config = dict(
    num_hidden_layers=14,
    hidden_size=128,
    n_groups=4,
    num_attention_heads=2,
    num_key_value_heads=2,
    head_dim=64,
    init_std_down=0.062,
    optimizer='adamw',
    beta2=0.99,
    schedule='wsd',
    decay_shape='linear',
    dataset='wikipedia_en',
)
Below are experts of layer 8 (counted from 0) of a mixture-of-experts language model. Rows are named router (the router's row for the expert), up (a neuron's input weights, with its number), down (a neuron's output weights, with its number) and show model dimensions 96-127. Each number is 500 + 40 x the weight over its row's rms, rounded and kept within 0 to 999. Numbers have three digits each.
After each expert's rows: a language model's description of what the expert responds to. This comes from a sample of Wikipedia text that the model never trained on.

# expert 50
router:546471515517480438557565475463497487570507540464500529530477367494517488482540519492466505466457
up0:505400501484526471516585482475561486550439441480508535529517474473449465491478420499535519594506
down0:541453540487546440535489476544486570557521484506527499497498558556511421441546438466522490479467
up1:517507488533533508526585568560454594463515460518536466498493499485476462486513472563497545531452
down1:514414503517551428500500516516465532513496457535518457406523469437474444576468439491500480479589
up2:545547424574538518486484467517537503506563499465458479461460524463544481526497577481498495558469
down2:517583485512419499486477483422448505490513450519532471501483504478592542574438450449520411522531
up3:516510479474502498520526449527496510440457518492502579577490438524580494464489417472492534537521
down3:486458493465532431518519513453461490409554462450524470485472462530529466502477518510540509526538
up4:486547480564558484521495489563590476515501540501514516476527437526554575511516535455501555410560
down4:515518499587503605555540543463498533575396528461505480536443495525532499581502516443487389491480
up5:488459551423531477500481498557570568439503517431498484526439501417476445558506532498530497469471
down5:408500517563481475537538463421517475515500457496491448464502479519475504479439518502439512509474
up6:527484506555585487502549512576526543520472468518502506499519482509414547535466541479490450526432
down6:522491437452529492449467518517497479530574589553549551510482454532480522473517549525459458556505
up7:524540498540544503463516541499414455487491464531491531455479499455433498408516486483485512523555
down7:560505501577469598476496476457483503535516500469496433499580571439445477526482524535534531501454
Single consonant pieces inside names and place words, such as d in Hidden, Chengdu and Hildesheim, n in Sánchez, f in rufulus; also degree and minute signs.

# expert 35
router:479513482449517560510540411454539580519499517545438602516462397502445494476466504534496524525496
up0:552557395460514499454508567415481532495541502491571455536534441485466418511480488471462497441429
down0:484542506437543523463457481550407487444503433459513443495482427500493517486465491423524445518508
up1:460472454461448572475482512443506593457481508514512520445437430446484445485489557511454525471484
down1:571562495467535482499485550433534528521505486501492528453467515573555536512508509442556501523489
up2:539460476515450457484566450472563437457538452502530528495498472525454516522473526449381483547513
down2:513459485487462507451515509598533479520499530473542507368459529571512589473479531508527512523562
up3:463581440454446507527521488446508507548528504494515475472524528527562416469479506573459518497516
down3:441462473503527508422460536537428546534496551503451529434548507494529466449514506464489432487506
up4:526456560459518535543509526502562518562425544486534515425502448477540493432500493593555536501528
down4:525473537550529486550463503470592510504512556470499502491484533564456460549549485483574479510495
up5:480524457492489542490535502496511484464476520528463537561603449463486506541508467557455569446503
down5:488430505444463490455499501538547523512538490473590465482501542543454502551420461447439503558471
up6:524506572559531542504572470494468496511501488501520533493454489518519463408520597589427448497494
down6:469502447495532450554442478517533550535520508467548508469464494527487469545440443535507568486459
up7:499531490493494498542658541513464477496477411553476515527463500540532444479568514548495557442471
down7:452589509503448467513497484516471541524440480409547440538520466454541507490548454442473496446567
Spaces, pipes and symbols in tables and statistics, such as ×, ±, ½, en dashes, plus em in F|em|ale.

# expert 34
router:532497504493523529495538479500527488551502506524510562595479412439458475485482504542472460539509
up2:478560424483537550533521496413473540485496512536545520472447455544473517453481535515550522467460
down2:477534529490573500478490454470474583445560580544510493450429483573505492481464496501410487549449
up3:460573466434472584534573555514486487503505457526465515466463422498520486509475549567436533501501
down3:534511464612492521559520514463556446450488516551528528517481509542448480566489477525466500481400
up4:508511446525489511511518545436503499444555434494559478561485474555464420440483529491469595482505
down4:490494498455502524462443465505511472493498481489471484497523606536486572464518473585436464479484
up5:556360515550452456466596548562499477427489499551533575531508475507525510516490480495459491476537
down5:453544498446470535532480511489479479508428495496529510473547508544488509479570444573510510504482
up6:528500464510477465466614521456466549526567574549530538512455490558468517488521549488440483477504
down6:506467441492517480471412463490579528463543517474470518478494545513472582545501520487526479540493
up7:490462490433543464555486481497560456580517498558404450493536481415483511430509576531501542513462
down7:481503509523455596527558528493476434551472501419442474462555522524482463519447531521484456528510
up8:543553446551431497516594554475507544506578405548512476476496460518468531563474581457475507534552
down8:477430514534414500504570462495514516512494532566462455466446531425593551509590521493466511619503
up9:497479429441442538482573532483527480483491484469545573492453465432498510496558536508479481508583
down9:420469469500485527465476530552525495514561450532427475488520505503513581532556537607493538529553
Interior syllables of common English words such as ver, her, it, ter, e.g. government, either, guitars, addition, after.

# expert 45
router:462518484454512488536582519480541525630483435547439572538448438430511521478481498499508513462491
up0:460526471503511511555471553484522538529579544517518534531500493488500566460464498499456531550538
down0:492469497523486511422509510522440536555514496471455521478554507558545576535495512435530564522482
up1:531575480542548528507511525373487528503469518482462561477526450500556554480521445483530477465521
down1:542533507515446435460479494481515478512482517569596460505435419520453455442628467543489493482539
up2:548473458539512543493504525530564476560492469520526470483464462502521465442493498535459481449535
down2:514516575476457481488539507473469502435480479575415551489467617564439505508553531493472555553491
up3:437499451516462489512490444447517608465524505486462498485537487495501402464529464522508485547519
down3:404568538515506548533486418477493545486519524482477494508514480584473494501490511501513516547506
up4:522407474530554540436502532421495526499544531450466511521477451501573467536562503492519457418492
down4:591418545485457551481450473443543471491509555466527464465497540461474516503550416564528503523558
up5:526428476486563440468554487516547487442516447523529506501494494481601494493483447499493527449540
down5:511466504516418493431467524545435482452516499566493505511468434468515482534535497507558502511569
up6:562517554522472529499523588393501524553535531487490538517499510524527565484551568465496512419489
down6:502533546492449511520516458570487531449495430526525510557479555437466489495485520548521509488521
up7:503577511571524499427569496490473451493518516556489488526560489537467517451541425511455564460529
down7:486541423534545509491438439534547533439501437511490544530523516506522425483540521564485482498551
Bare space tokens and open parentheses, mainly before digits or within tables and infoboxes, as in "Time zone", "30 to 50", "12 / (0)".

# expert 6
router:507495452488483454487567480461509515521478442491479522525522437451573528477492545500460519510502
up0:494477514470479471486505537496629486536484485585527462538529496497507498464476480499466443476572
down0:474508514459478493487476469455483521480428521622482505508518535476502540515445430542503542480485
up1:490569509551495546551519492511511490511457531498537488496545479419454539541506465448480512497514
down1:494427466443446481522523513491545555477471491480483412562557524464506526521468486520535541509474
up2:513574457536420527561492521468524519497532449517514500453495500538526425558444485511453459523503
down2:525471507522407483468491496504468515441523471517556484509437581542464468451540418432441537545508
up3:530508478502487541494487565465507466430468448499403481566541466388530469499563436482463518553475
down3:522561585479555497500553534481490454479506416399484450458587463495485511444519473502504519479503
up4:480538477550533456505636453454517483507496487499530474514557512457465511460449483465472489527504
down4:517518536498545547466460427426464516476503512483545500496470582526434566410458486462543431442480
up5:490470538561521479496531471504530514555532544544480498499506511548526406475498553501529525482538
down5:471585584530443507452441571502493479530471498452515499369500502587487510486483539443506532483526
up6:469537471510562517555521578545487423440503436520482494569413465504483518547526498454411401443542
down6:534553519495466513556516529491556510474496437538464466477527537541466500496429522426467509539481
up7:493571510513516505550532443532467475389540488535525531538501399533398535455467591485478495523521
down7:469563490473515463523558498516626531533506514494443505449503535491527513475512583430496452526484
Table pipes and leading digits of years or numbers in tables, like (1984, 1939; also single-letter vowel pieces like o, a in names.

# expert 44
router:491501486468554516529546500515510490515482512520512612556488444422463516433480523534452440510486
up0:570543505466514519494489465473489487501502544533498594490451468507472559489553539501460455559514
down0:511489519522537446431422425514401524483481547501502556528557501489492506466539505524496473467468
up1:493457462483485560543494518519470533560527477499495503513399530513501513520528485479475515530508
down1:479541467583536514434578543507535594513496485463473435571513514481442486499513471535439467526425
up2:564442507505507501484519482538478553497412509490510481460547490482522543494554421517456485502546
down2:552500542536511519507497493525444496490535530484466512477502468600463469521480541531494475464441
up3:492574462545568543576558602489463556569446533504469504477466492576521475501484520538497456519397
down3:506536452499520505444476508488538529571524457461510444490450537458571550497573539554485464399493
up4:512493501543533517524491571512448494430504496548533456518490535486492491457444493473496399488534
down4:440485513541462441550563567535528522524476511511482510488463536474428517453533481514478565482495
up5:506489472493520454475590486497502478561519453477507466514456435505541434444506518590520497422530
down5:488531539537475531511513521517557510452518528445556536550540484491573559554516449418469486506483
up6:450494534480572508482497524436522477597484489520383510494522474510498515507466504514569534451458
down6:526476527400547462556482530480555502469516487487503473421513516477546465545556544483572540517518
up7:470495502546456464512508456542481502618481524458565489517473498510517463442485540498453449453460
down7:471387575484452543501492435508503524530528523519418487523484530494464551529520494485509480507552
Capital first letters of proper names after the, of or a comma, such as O in Oblast and Oppong, I in István, E in Extreme.

# expert 12
router:485519418504507486549524512518553511558515444536473534480494452446522499510521552548500449480487
up0:553433513552472583474489582470568492553488515511551525506481507510555479473504529571477441528556
down0:555487508477473546439556531469416484524585547530497460539489545494407456489469514492521488542425
up1:522574500553494469486539443491561499568509534521447605439535445496480469522498426533517493470484
down1:451428498514532498457624508489581465471466485480494394496577471469511471514504485544471534488528
up2:456452447434481516528514491485522501427553575553477469514486401497477496512549503519484543500511
down2:437518542500504448492486531458440459470484567519565529499463471458445485531539582621451594467520
up3:470482486537538501544465464506547524479453495465548494480497506531544551462509413512479566472532
down3:454504546508469511496493498450465521557531454453519455461507572467551485572538501547464480522503
up4:502456486547483510488484440545523487515476480517558550483495524536512508501452500550440513517543
down4:481473522529539577512495533505475498466481527496517509491530515479579497441460514527534486418498
up5:483496448590481501488485462404519545528498480536552510576504521554499476518529414553471494528567
down5:468541496561559493572540421446480487469481481502474569592470525568492432480504473469502440503399
up6:589495500496548431549467470456491529468405441535549493511493483503496499465474499505506538595407
down6:531526508579481435455492479499495506488528437431525444472451477539493485554526508537557472528466
up7:527498520496481498509467428558493463451493523545528573539463488498518572453521488507513486496503
down7:496462470427485493603463478527524520504551543539453581459489441475494511487462519539530496461484
Early stem pieces right after a word's first letters, such as c-ent-ered, c-iv-ics, Un-iv-ersity, plus word-start p, st, g.

# expert 15
router:501528419466479512548566570490514521546535457575487519572441467505477472493493517558501482485467
up10:496510480492492514463508541472579485534486431568499528592487522575478465460465539499471516526513
down10:441510501504542565468571490498500537469548431489486542509479562530528497519526460570488535569515
up11:498411498504460460461501500451542590515450502494443502499516506528558534400473471510517503518461
down11:501455498479451477524536522488518555515535523518513544538539493505528553427495450447456539560457
up12:485466444431481501537518533548470539493495382544447496618529483484518501539490513450513517512536
down12:512500474603533491524583508540504481493571533577481569461481446503488513469484529439502498513442
up13:467524464479464453571486492479496560449527491442459495499497527509529556476500541528569510475475
down13:481432499522424554457486443524469521519515489475414446503473455505479512438487481525501468546496
up14:592494503523464491473547457485545465529446468617482556507413454507457470449487491523511456455576
down14:448472495457565490493520528502469595473529550451521497506484491474553446505540455485450484602524
up15:531542474490493495525486514535460523510531454499512530524487469528473482486563491534513455523457
down15:439469450584539518539432450560476492511525483542470502478465509489492510528557553456450547479507
up16:550481499471469448603542562549490540510437508490534518566610438487570524462539486537516494495506
down16:524468563479524549508525511537505451474613478549525461526476489597479442541521502479561566520499
up17:470462518526480490586517509542523537482487522527463547514476427446483426485479491476474464509514
down17:518479527557578467457509527502506549391499530491470519518477509506565501528423483526506549541441
Word-start consonants l, m, d, L, h and inner pieces like ass, r, ig, as in m(ass)es, c(ass)ette, (l)b, cur(r)ent.

# expert 61
router:574495459486544521453550530462525498571424433555500552557574422474545474491498537522489478515475
up0:451537528543533430549527490537468494524525509457481551484436424476489460533455548476429508443437
down0:532550475440506478429510465541572508495482513530523541534457425553476460566512452608406481490454
up1:418543525527507510492527488472522548518532518524529547533564438481512476520560500471436485583456
down1:535490503429482531619561482580470469452482530449541434520513490467499512485472432509502554476512
up2:481513438546415595519477471526483591528568510561554575491470533406510537446531502484463462525470
down2:523505462493460517450483509486476468489545527437493504516443534559512474573532453428498494507507
up3:481468488478445476472520500550501560499522491530474468472525505459472465517547497557470506452463
down3:475489527496463452480412485409437489489409486417498514563473541463456515573445502508500534534524
up4:419545475535484530574484429520547536536441510547451500473591458538473505409515497507511470467496
down4:487456534529418470537513535456464569455541477495508542524564517492507487521620429526497502482545
up5:556491447464497470510494548459494530466492506537498519502486452487477500549576501472415475497462
down5:456469459527544442383466481446515525472481471504508555432497563543532509554507469523516528524460
up6:481473535471432457474505565465506496527505507497511500573528474498517466515458461574514538495517
down6:492499426516534545549506500541438505441456492420495506521593488560447556601486518494577477525511
up7:511421456504494475522481482560563482537535539488506447455505539502486512502454544485445499497534
down7:475508495513488439454466528515490462547481450468582536503394510536472535553496529501430567449588
Mid-word "or" and "ur" pieces (neighb-or-hood, ind-or-ser, Test-or), plus degree, minute and second signs in geographic coordinates.

# expert 3
router:535499452450530543532560541474524530560522465561518512519465459414492481449503527566508436513438
up0:494543477519517541417511477454519493552534453435473498489576475441468530512444493577533543489489
down0:517463557542480472525431512470440451555497497506559496536465560580489487469515564513588476418500
up1:469498516489488458403550477470532514496506508528570501511454496539497502461441508586539407526545
down1:545545518521485537523552467500545512483512458513581495509478473529551475526492466523485492481538
up2:492527421511563504515539519531533523522429510567548501601531455450516513531546506525461564458460
down2:576515602521475478467461499449543522468503517523478498490486555565497500530473534434494489465467
up3:535482562488562508501535543516459543509497526523425509479511466468523543479433503575416492579473
down3:532492510527498497478536491531449538544547577491517503475500424493534509492521524486490511580507
up4:482542481533465508454563494536482590556490563514556443547487516420539509477545462483530434518580
down4:450554514515432506527457552553484452508482547504489491478436565580490488532483514533475508527555
up5:494483510529476447466513455494459539547455505527451537541447441464495405469511504489503470510473
down5:442459444516535475492444425552529529491531547518543456503473516538458451525424503504452480499593
up6:475443470536502529436493563428499569518519525616451434495488466478552503448537494513548423456555
down6:492468463622543474572487531450459466526582525478501443425395495527481505502540479447541553489458
up7:536512470463526510448560484412538473473460452498484575505558511456474493453432506571427594587482
down7:495408443537472467529474472433426547496510484426497492481409491475459481495481431521502507598482
Single lowercase or capital consonant pieces opening a word, often after is/was/the, as in d(escribed), l(abor), con-st(ructed).

# expert 46
router:532447458465521497500529460482507490486483498491545597551514430479501515423506501578491463514494
up0:495521450476463455467527491507540463513471458468489578522505462480481437494524469535463428576516
down0:549516565493436497536469441518499538535459523491490521431507520538444513603520461532476536551468
up1:556450456470467511470533526538484476487514427488482592510562481467560499549511493579538523424500
down1:526489544513473542547497545577516558518527548448465452520480492496425443465432427465546471500447
up2:539503443455523470473484455609549519578504436531478439590520460447464529441566483518471476469527
down2:546494512553511526449533505512471498449490442533520572485521573515471554480513531479512504466478
up3:462485407548541472526472505499509496570573534474494469503509515463471552454494573557382502507508
down3:462462622536522530440498438523533462522479482456478480510548522512537498521495525525518438440563
up4:496555475458558487541545498574473621491506490541513547538420498525504469466476474525533440490451
down4:528563528487446525451505448593476450497477516483504582581465493511448506588480486547497457510443
up5:602469459494496498532506543484515554491482476521504500475536530443438510468457548470521465506453
down5:581552514523486520505503438547509534444399573482504470517557503464461512543552482494497516529497
up6:474423541551479471507571491463479507489406550519492470430529535509463467442478473526440390523457
down6:512442492470447494534484508531485566496536396538434495517505511457497454545586457485517501473420
up7:475519524476460483472515526483491566497455458490421518520470504460502491521372502462433456538509
down7:499517423470553597494494516454486543564463618489476540467526505533534583458498542509522535470462
Sentence- or cell-initial The, A, a and capitalized word starts, plus umlauted letters in names, e.g. The Complete, Münch, Öktem.

# expert 24
router:563510420479512495522597431514548550504484472468536556567485419493519481520509483481534429457458
up0:565488465446555508501528477497523556481546505568535464502470511531467535537448495550482465440504
down0:532486554485502500492415438496446469499537625522596552472522524429454490514592521520554425549540
up1:521472440500488450450559589439500452444517491542529506544543479501543484509514479511420511427450
down1:550533504471558527470467424458469510508497514527550522555480508511564471502564494514446522518540
up2:428525547521500542525586495509550492524472512514483544577471481542481582485432413475498470531489
down2:487534504437428477471477453454439497538479505471496527568499562540442514498514518475458489614528
up3:483462506488501541461576476460530495468506469448518517540476484389566479470444494485498473485479
down3:445551448505473486516475541549465487511516448494486475551473553485581508608534565531498485553509
up4:516462452470501447533519508430510592515455515494511520571567466477574496519469488542423526495467
down4:502503542477571486430477491433487481528546482469505463388494552496490514515551548485526520486500
up5:505461459458476523587482475491467471537468536476522518481492496509493425527477498553494458554408
down5:546443527431484550449536557534543486555546473495425513456498499561518468541509416502469495529493
up6:542553477523499590474501501519474608508500521562511487557475482470496525460545456497471489531520
down6:449501516375486502496451536517504437423515484500508505470483529505458512482469538455507520515535
up7:447534550458513468510534527477534511546440561484487507510579505403543504472459462533487511530432
down7:535527500490530529559570486501520477553447529497493442484462460498443429485495531501525529541535
Commas, capital initials W, G, K, P, and name-internal pieces like Mar-ag-heh, Syn-ag-ogue, Am-st-erdam, plus pipes and numbers in tables.

# expert 14
router:507483452462461476458637518508494515515478501487526511507522412396552496482499457548482515458474
up0:485514487559474464455605566476505548483498526556549527577500493511491443478464552518511483498567
down0:490539510541500587527483494468436471522452475542527555474511464515457525515577546550520511542608
up1:551463536541460444506569465534554472582498554518493581493540464510552537483524550483543529461458
down1:566541419461467489451450467557485499457439465447530446539464557555451398467486430477527540549415
up2:469520462504477434531525474474604495427472490509491486513427526430546499465500587574523501562515
down2:478484547502491456453502406533402521456603472426550472500451430548472472468546540505492493462532
up3:561425503503585528447558424467526461491494517467493540478411497492451491498422473505462374509459
down3:462453414449531468447458456452504525492557478468573479577488529514453515386489410477533532479558
up4:558545565500473485486505487458447490558500507520522492499443530580566506499502475535493454404480
down4:474503520549541468507516505528427499529503514569523510389540483454465403516491462477529549499531
up5:515555551470486451563538484502524501453502464555514556583527485438510507526456572555525484511519
down5:509521528541488621507525485480514495459572484547479449475483488506522530461574449524563488481487
up6:502462470498542493513505453421594523553475494547484512531489473413507568515549600437475493565487
down6:510464478505455480471517556601422432447494491491488478336488540543497501567533513420535527514561
up7:510446488514516526505531537475474526513453535528511505477490505542530430515592520487430467529503
down7:461476455513483571475547520536518475492503475492485453412467479500481520479486518555467503540547
Mid-word vowel pieces, especially u before al or re, as in sex-u-al, context-u-al, In-u-it, ne-u-rodegen, Achtliederb-u-ch.

# expert 0
router:578547527496440499551562490510562575569513494534529535601498435502542521480476541585530439501499
up0:507486484529497546529531457540503534484468557577550514540581488525510488512550559540447565491477
down0:458482553509546523483512583492478434488536503583563518487556504424434549507540528511560520519505
up1:512505449581463551480500458551463517455528524492509515518491561486587495490553534567517484542504
down1:428468515470523499452553497509480499535556562401531524498498442462505495536494472491449505532554
up2:453476476425533481560496477444421506509494528526460535500473439539573496487483529537448477522426
down2:512479509553486458477462527493570401551458558518518570525475515538503499509522586499514555508473
up3:486517521471503502555537588478463553493526500531514476504415456483542410475569487540572470434561
down3:547549560512546523477430509450517467469544495526487538441559530508494554523481479487495491404439
up4:523532474548455502477501492498527582519488476500468433474437459520520590532442493495585488521445
down4:450511554496552492407465481484537454522544450494510573456540532478533535563553495536440501398491
up5:553520529517527471521574435498548545539528502478480539511394494435433496488510460515510453537512
down5:463537516546493456493509494469513402508581475491501563569464525536527441485450417509548557499500
up6:533490500605492499518534528422450526527542510563524516526486474460538482484519541462500409508525
down6:491506486510456553493463429533456427526484383488478478511430560503496462532510550454499433479470
up7:549542505500527576431459570580437490527429525450510499511519464497568433493558539486469467459510
down7:558543535455503505522462578503525503524527565524469464509502563478516505433524477488493464448511
Common function words like was, that, as, is, be, plus sentence-final periods and mid-word pieces such as unbe-at-en, try-ing, bro-k-e.

# expert 43
router:529488451494519558530529487460512522499447527528506526546509408420504536449552488534472487531515
up0:534482448532466516522506442438469489465476529538489515493489497517548507555510447560447449504451
down0:481530486558504490438468517427492531471561560539501545480532427467548552569415554497459497506508
up1:475555413529557587507549489466476630570450507460473509543493420411499500543480470502541512450529
down1:476479463445498581484546572498542502490462578464513441492442525517491524567534492498433524601479
up2:554500455540508537439527509549472490516502500560522426501522469418516470440492555494505478500464
down2:506510505554483471470512527524562501500440459467423544480475505537537573505543525511583491480560
up3:462484473573482458505494479501513492497495499561512434519469455412478564400520487541485458505560
down3:471471516490519479456540471488434485399505442482486498473501482590479492488554581457519434479488
up4:444506501558481477520494442527507505472552524510483526482510453534403460426493528477505510528475
down4:518420513512510495486498479518499482516458475371549420556525543517489510528538511459518538556482
up5:468546508453508546499489460520586540569493441422538561549475514494585498560505541582508489411514
down5:550504501488474441519473477514532484484507557467525594533478464559499527461486499445469486553532
up6:492436527535445464506528473472497451494503429490571501455488508478440492412535561542458555454573
down6:410531476472460526550533516507487469478491495511503569472542469507531456523470511542498515541604
up7:515467436403462561493556496443542491479529521523530418440589426498492543538484493537484574477536
down7:449446514539602488496464431560478492478468506476469563508572468550493526391572484445527545466486
Word-initial capital letters starting names or field values, often after a list dash, pipe or colon (A-wards, O-ccupation, U-TC, A-uckland).

# expert 1
router:496533445504456466456544545488469466550528519527523565505479455418539530444497522553517423455473
up0:494518570532483551490564575547485517574440486497517551554527469481576487464499504548491440521553
down0:427470498515569514514501536539511418519519491452559542484428493522461393525521541459529500410449
up1:489505562493544467446514394485458496514524495496482546472529509470484512516621483522523549520501
down1:515444528519495503516494506450502606506443485492536486602540488475444517496534528509470487436481
up2:526497495509521438475515534444450554519507477512433503481471493516536437534487497485535416495600
down2:492539510509452528487431488535533473445441485522549571526523474484545573521558569535499491460588
up3:535513443491462491513530484424488518505439527496475565546541504507455539476500490456506426481517
down3:463487456539562516532540471620462466490490475467508538483474522477434531535569489575495528557517
up4:534470555448579518540494468483496563539446520461483484556473491549404484552515507483439446486491
down4:402522598444517493602450483515521487555430463559452501534573486508436513488527536561448442512460
up5:496482476472551486555504441558563443544487486491502464456504469444538506472412510547460557468550
down5:506528508519512639465470509531486513478496531505551433500495526468462442519546530406504561548521
up6:557471490467535525575469492508494473483499503482454542516490562450547511508529511466461527516469
down6:561459479572459465497480504455500574531555512487495464517497493451505499476495483495460529566450
up7:450477411469510488554477529522530490505507507495587483526524495565497535472439554526510558509412
down7:480537523523443486479437484459500512479450607496427496494541475522529490499531520502503558509564
Word-internal pieces, mostly "in" after a consonant (s-in-ce, Scand-in-avia, Hass-in-unga), plus word-initial p, g, s, f and suffixes -ation, -ment.

# expert 48
router:503472410468564477522561504496587486492519507521477517608519447461504504479522518550504480443488
up0:545516498462520484468553490423492517556437509457469547557491506471535505508499490509551526481451
down0:532537566526544493514525434536480505499527537421480559540592503474472491505484562467525438579545
up1:457435462510546451481530500428520488511516495470491453487511436506478533519467491495517490461503
down1:494440440533470520493536465519460521557477508561539458448502514432473495434500557540472483522501
up2:516534489450469556543531463518402536559504482585485510534490542502466478547508517499511460545504
down2:428522517500486460501442456436497451497470498495514505567513587493519462423504527442479462519485
up3:500484428518546486580491507512465478505532403467524531469521449466525457504507537559488477534495
down3:499505489476579461449521526568488445506495477519535522520448557509449381517482453485495407445562
up4:517566490513458560455601538468550452531493543511464472528515478455559508484500525443505553487600
down4:532489507506517450514548480502525528441523537548502449565526498485567556444487457449578525534478
up5:573455471451469536547516542466561443510485515503534488528462459504439507520467572499537578518553
down5:495488497472475536510515453500506479518490538486448429510519535521478447528500491524501494428491
up6:477466501525532556555447494478567576533530414502435494528463492387500530454490534508553563512542
down6:480469549481501466498582477470540538486443512504481501481417525480429523543577563507464543512508
up7:556500477441488488522520441490467481479498567488559532423446447524462436520489519556535496517519
down7:511478522492531576453477530547561532560494558410500485512528500460433458497499488453499524445470
Early vowel or letter pieces just after a word's first letters, like lo-y-alty, ch-ie-f, p-e-ople, U-l-timate, N-e-vada.

# expert 30
router:570448486529523511548573492505543531555495418575566493568503423487521477465477502539458457452473
up0:442475458537519454498508475448526541512488496486439481527456500479533509507476455473570556512455
down0:440447563552497498510539481481451463481487493476485458489464524442436524460486579527506500538470
up1:532487468413548505547461501548429494500529504571468490531582459469568548539475432520515497451458
down1:555532471480481463476490481464507525437495514496453543520506507518498457445524506462509493618466
up2:433491511468520445471497462438541495595497566476471513575491464562572566479571552473569484461504
down2:444559539466508481521469500526531528486568524416496468489533463522514477507469519529471471495510
up3:498552494462529413527529506457478485509522488512519571512522437448476484528455558562503574476500
down3:508489507540495484478552521491516500405473560467483477479500436510507427533544491576451526477472
up4:564502494482556488567529522463506526536549508579403520508488496539435479507502499481500490521491
down4:474446583549524495530544444485514489507547476551491459518480511528513479474470449417508493543486
up5:471479497481483488442576513508516580499544500525423519522415524462422476484513543511536401483494
down5:479456543529498508526501529495496534569513508431443519476457522503500494524534464428472539453506
up6:468506501574572491489521579507514464481529529440387544476552485553574474528530567474527411424507
down6:449454498445545481452479511467546556506475511482586518443474515523483568569479518532531573457494
up7:552517466503486492570518517588418475511519483493487483525516455433488478533526517498461465492450
down7:567485518553513585450482545433530533572514520407572494510468515490489531475485492487478509600503
Prepositions in, of, on, for, from, at, with following verbs or nouns in prose, such as retired from, around.

# expert 17
router:509464510505500568529562491457506472530460425491495530527447402497501471493452490528449455481459
up0:549561482521484549457574551479465533552500512620542499565485446533491486506450491493468422445498
down0:498473463517489554488461485456480499432560563454509556451564506486490527399505413511524540518539
up1:498482461467465527513504499552501648479530463510463506529469522491544521550509498508450459481461
down1:469493427535559537495451486385502498528518475440571542480420487514547565460507548547493506528527
up2:511418448490527515497498539534537472517495482552522494516541506473555521494556580524426445522461
down2:452491538522486560478408441478492534464521523517453531409463475539533464541475513486545495564491
up3:520518456525505500457515508520544604489521536517518523510518526448512489521525473511530518431493
down3:520436502516464467443463482466484488572576478482595538492499539545458554441502592579492541532463
up4:538466445543449521479552511537518444571495472598540484513512470458400549496522488503532538525461
down4:495502513467506555504396480461504461451496499525491475472438500411439544466511462465501478489507
up5:518473474449523471479502522472525524511451477464444566521534425442475500557504398450540483441538
down5:498501545423506544529446510563555497478454509473515493537487463653527517504473503525492440441536
up6:521502536401528384455590517498511438487522468503503482527521486463507425476528515470473536527430
down6:394489517482521470511534501572458525459511475474478472544489460509493482506458507462419499447487
up7:547472418493532371506434517439518467475518517436455451485509456486441470505531513555481441460441
down7:459491546558501548504445495508495502480516469449447442469425505454544495458504466564467520572507
Suffixes ending verbs and adjectives (-ed, -ated, -ical) and the prepositions of, in, at, as in compil|ed, Preced|ed by.

# expert 39
router:491541445467479560528536471468555561513493486516519578539504426472443465436515438530468482529497
up0:458492425413531508532480500507507487480506446498566451523506490514464470441416489539552507498567
down0:500468493584527498538475544487490472555491488546501522434545493523581453514501516556464510463502
up1:640554501523535508570507457539458475521505421514439549509514472495517469464557537503448455462519
down1:504467537501467506550460512597538557506560473489546481479469481513509530432472477460487503527510
up2:535506470485477520464510576514530530531461470542525481550523456508456478518501480425453523522452
down2:525470510550463430469500518473504479569522485507532480422475500471458504522513468495501569498492
up3:493511548506501473519549533499429481495485519545513525523496492408475489479512497483465472418462
down3:441485517486434522487502431449495504475449523500492578443512520507486477534586594521456537528575
up4:507486492552607475457509477531555438475544541493497542507512499448555647525477537561529492509504
down4:468528484523506554484516464460494513488512556470489511513531498475537481587495498595507536460489
up5:543512432562548496443507561427567463534542522501564547457558497460547518516440528466528467551507
down5:542465516434472444494523536462578531518587513471529435468397532516458491522529545602555474518514
up6:576542427423474503492538478498594522478446523478440506538526486535523576508493417520473458448481
down6:466473521497518454538543483413491479520542539485506559554532492457483489528448575530496508534546
up7:467606493459457484595521527453501557498573497500457526600517430417548475574508487454526467571543
down7:543515544481484510484477517476470491485540483481458463453511528520505538486566472482446501483469
Word endings after f or short stems, as in f(ight), f(ed)eral, f(et)us, short(ly), plus "the" and "his" after prepositions.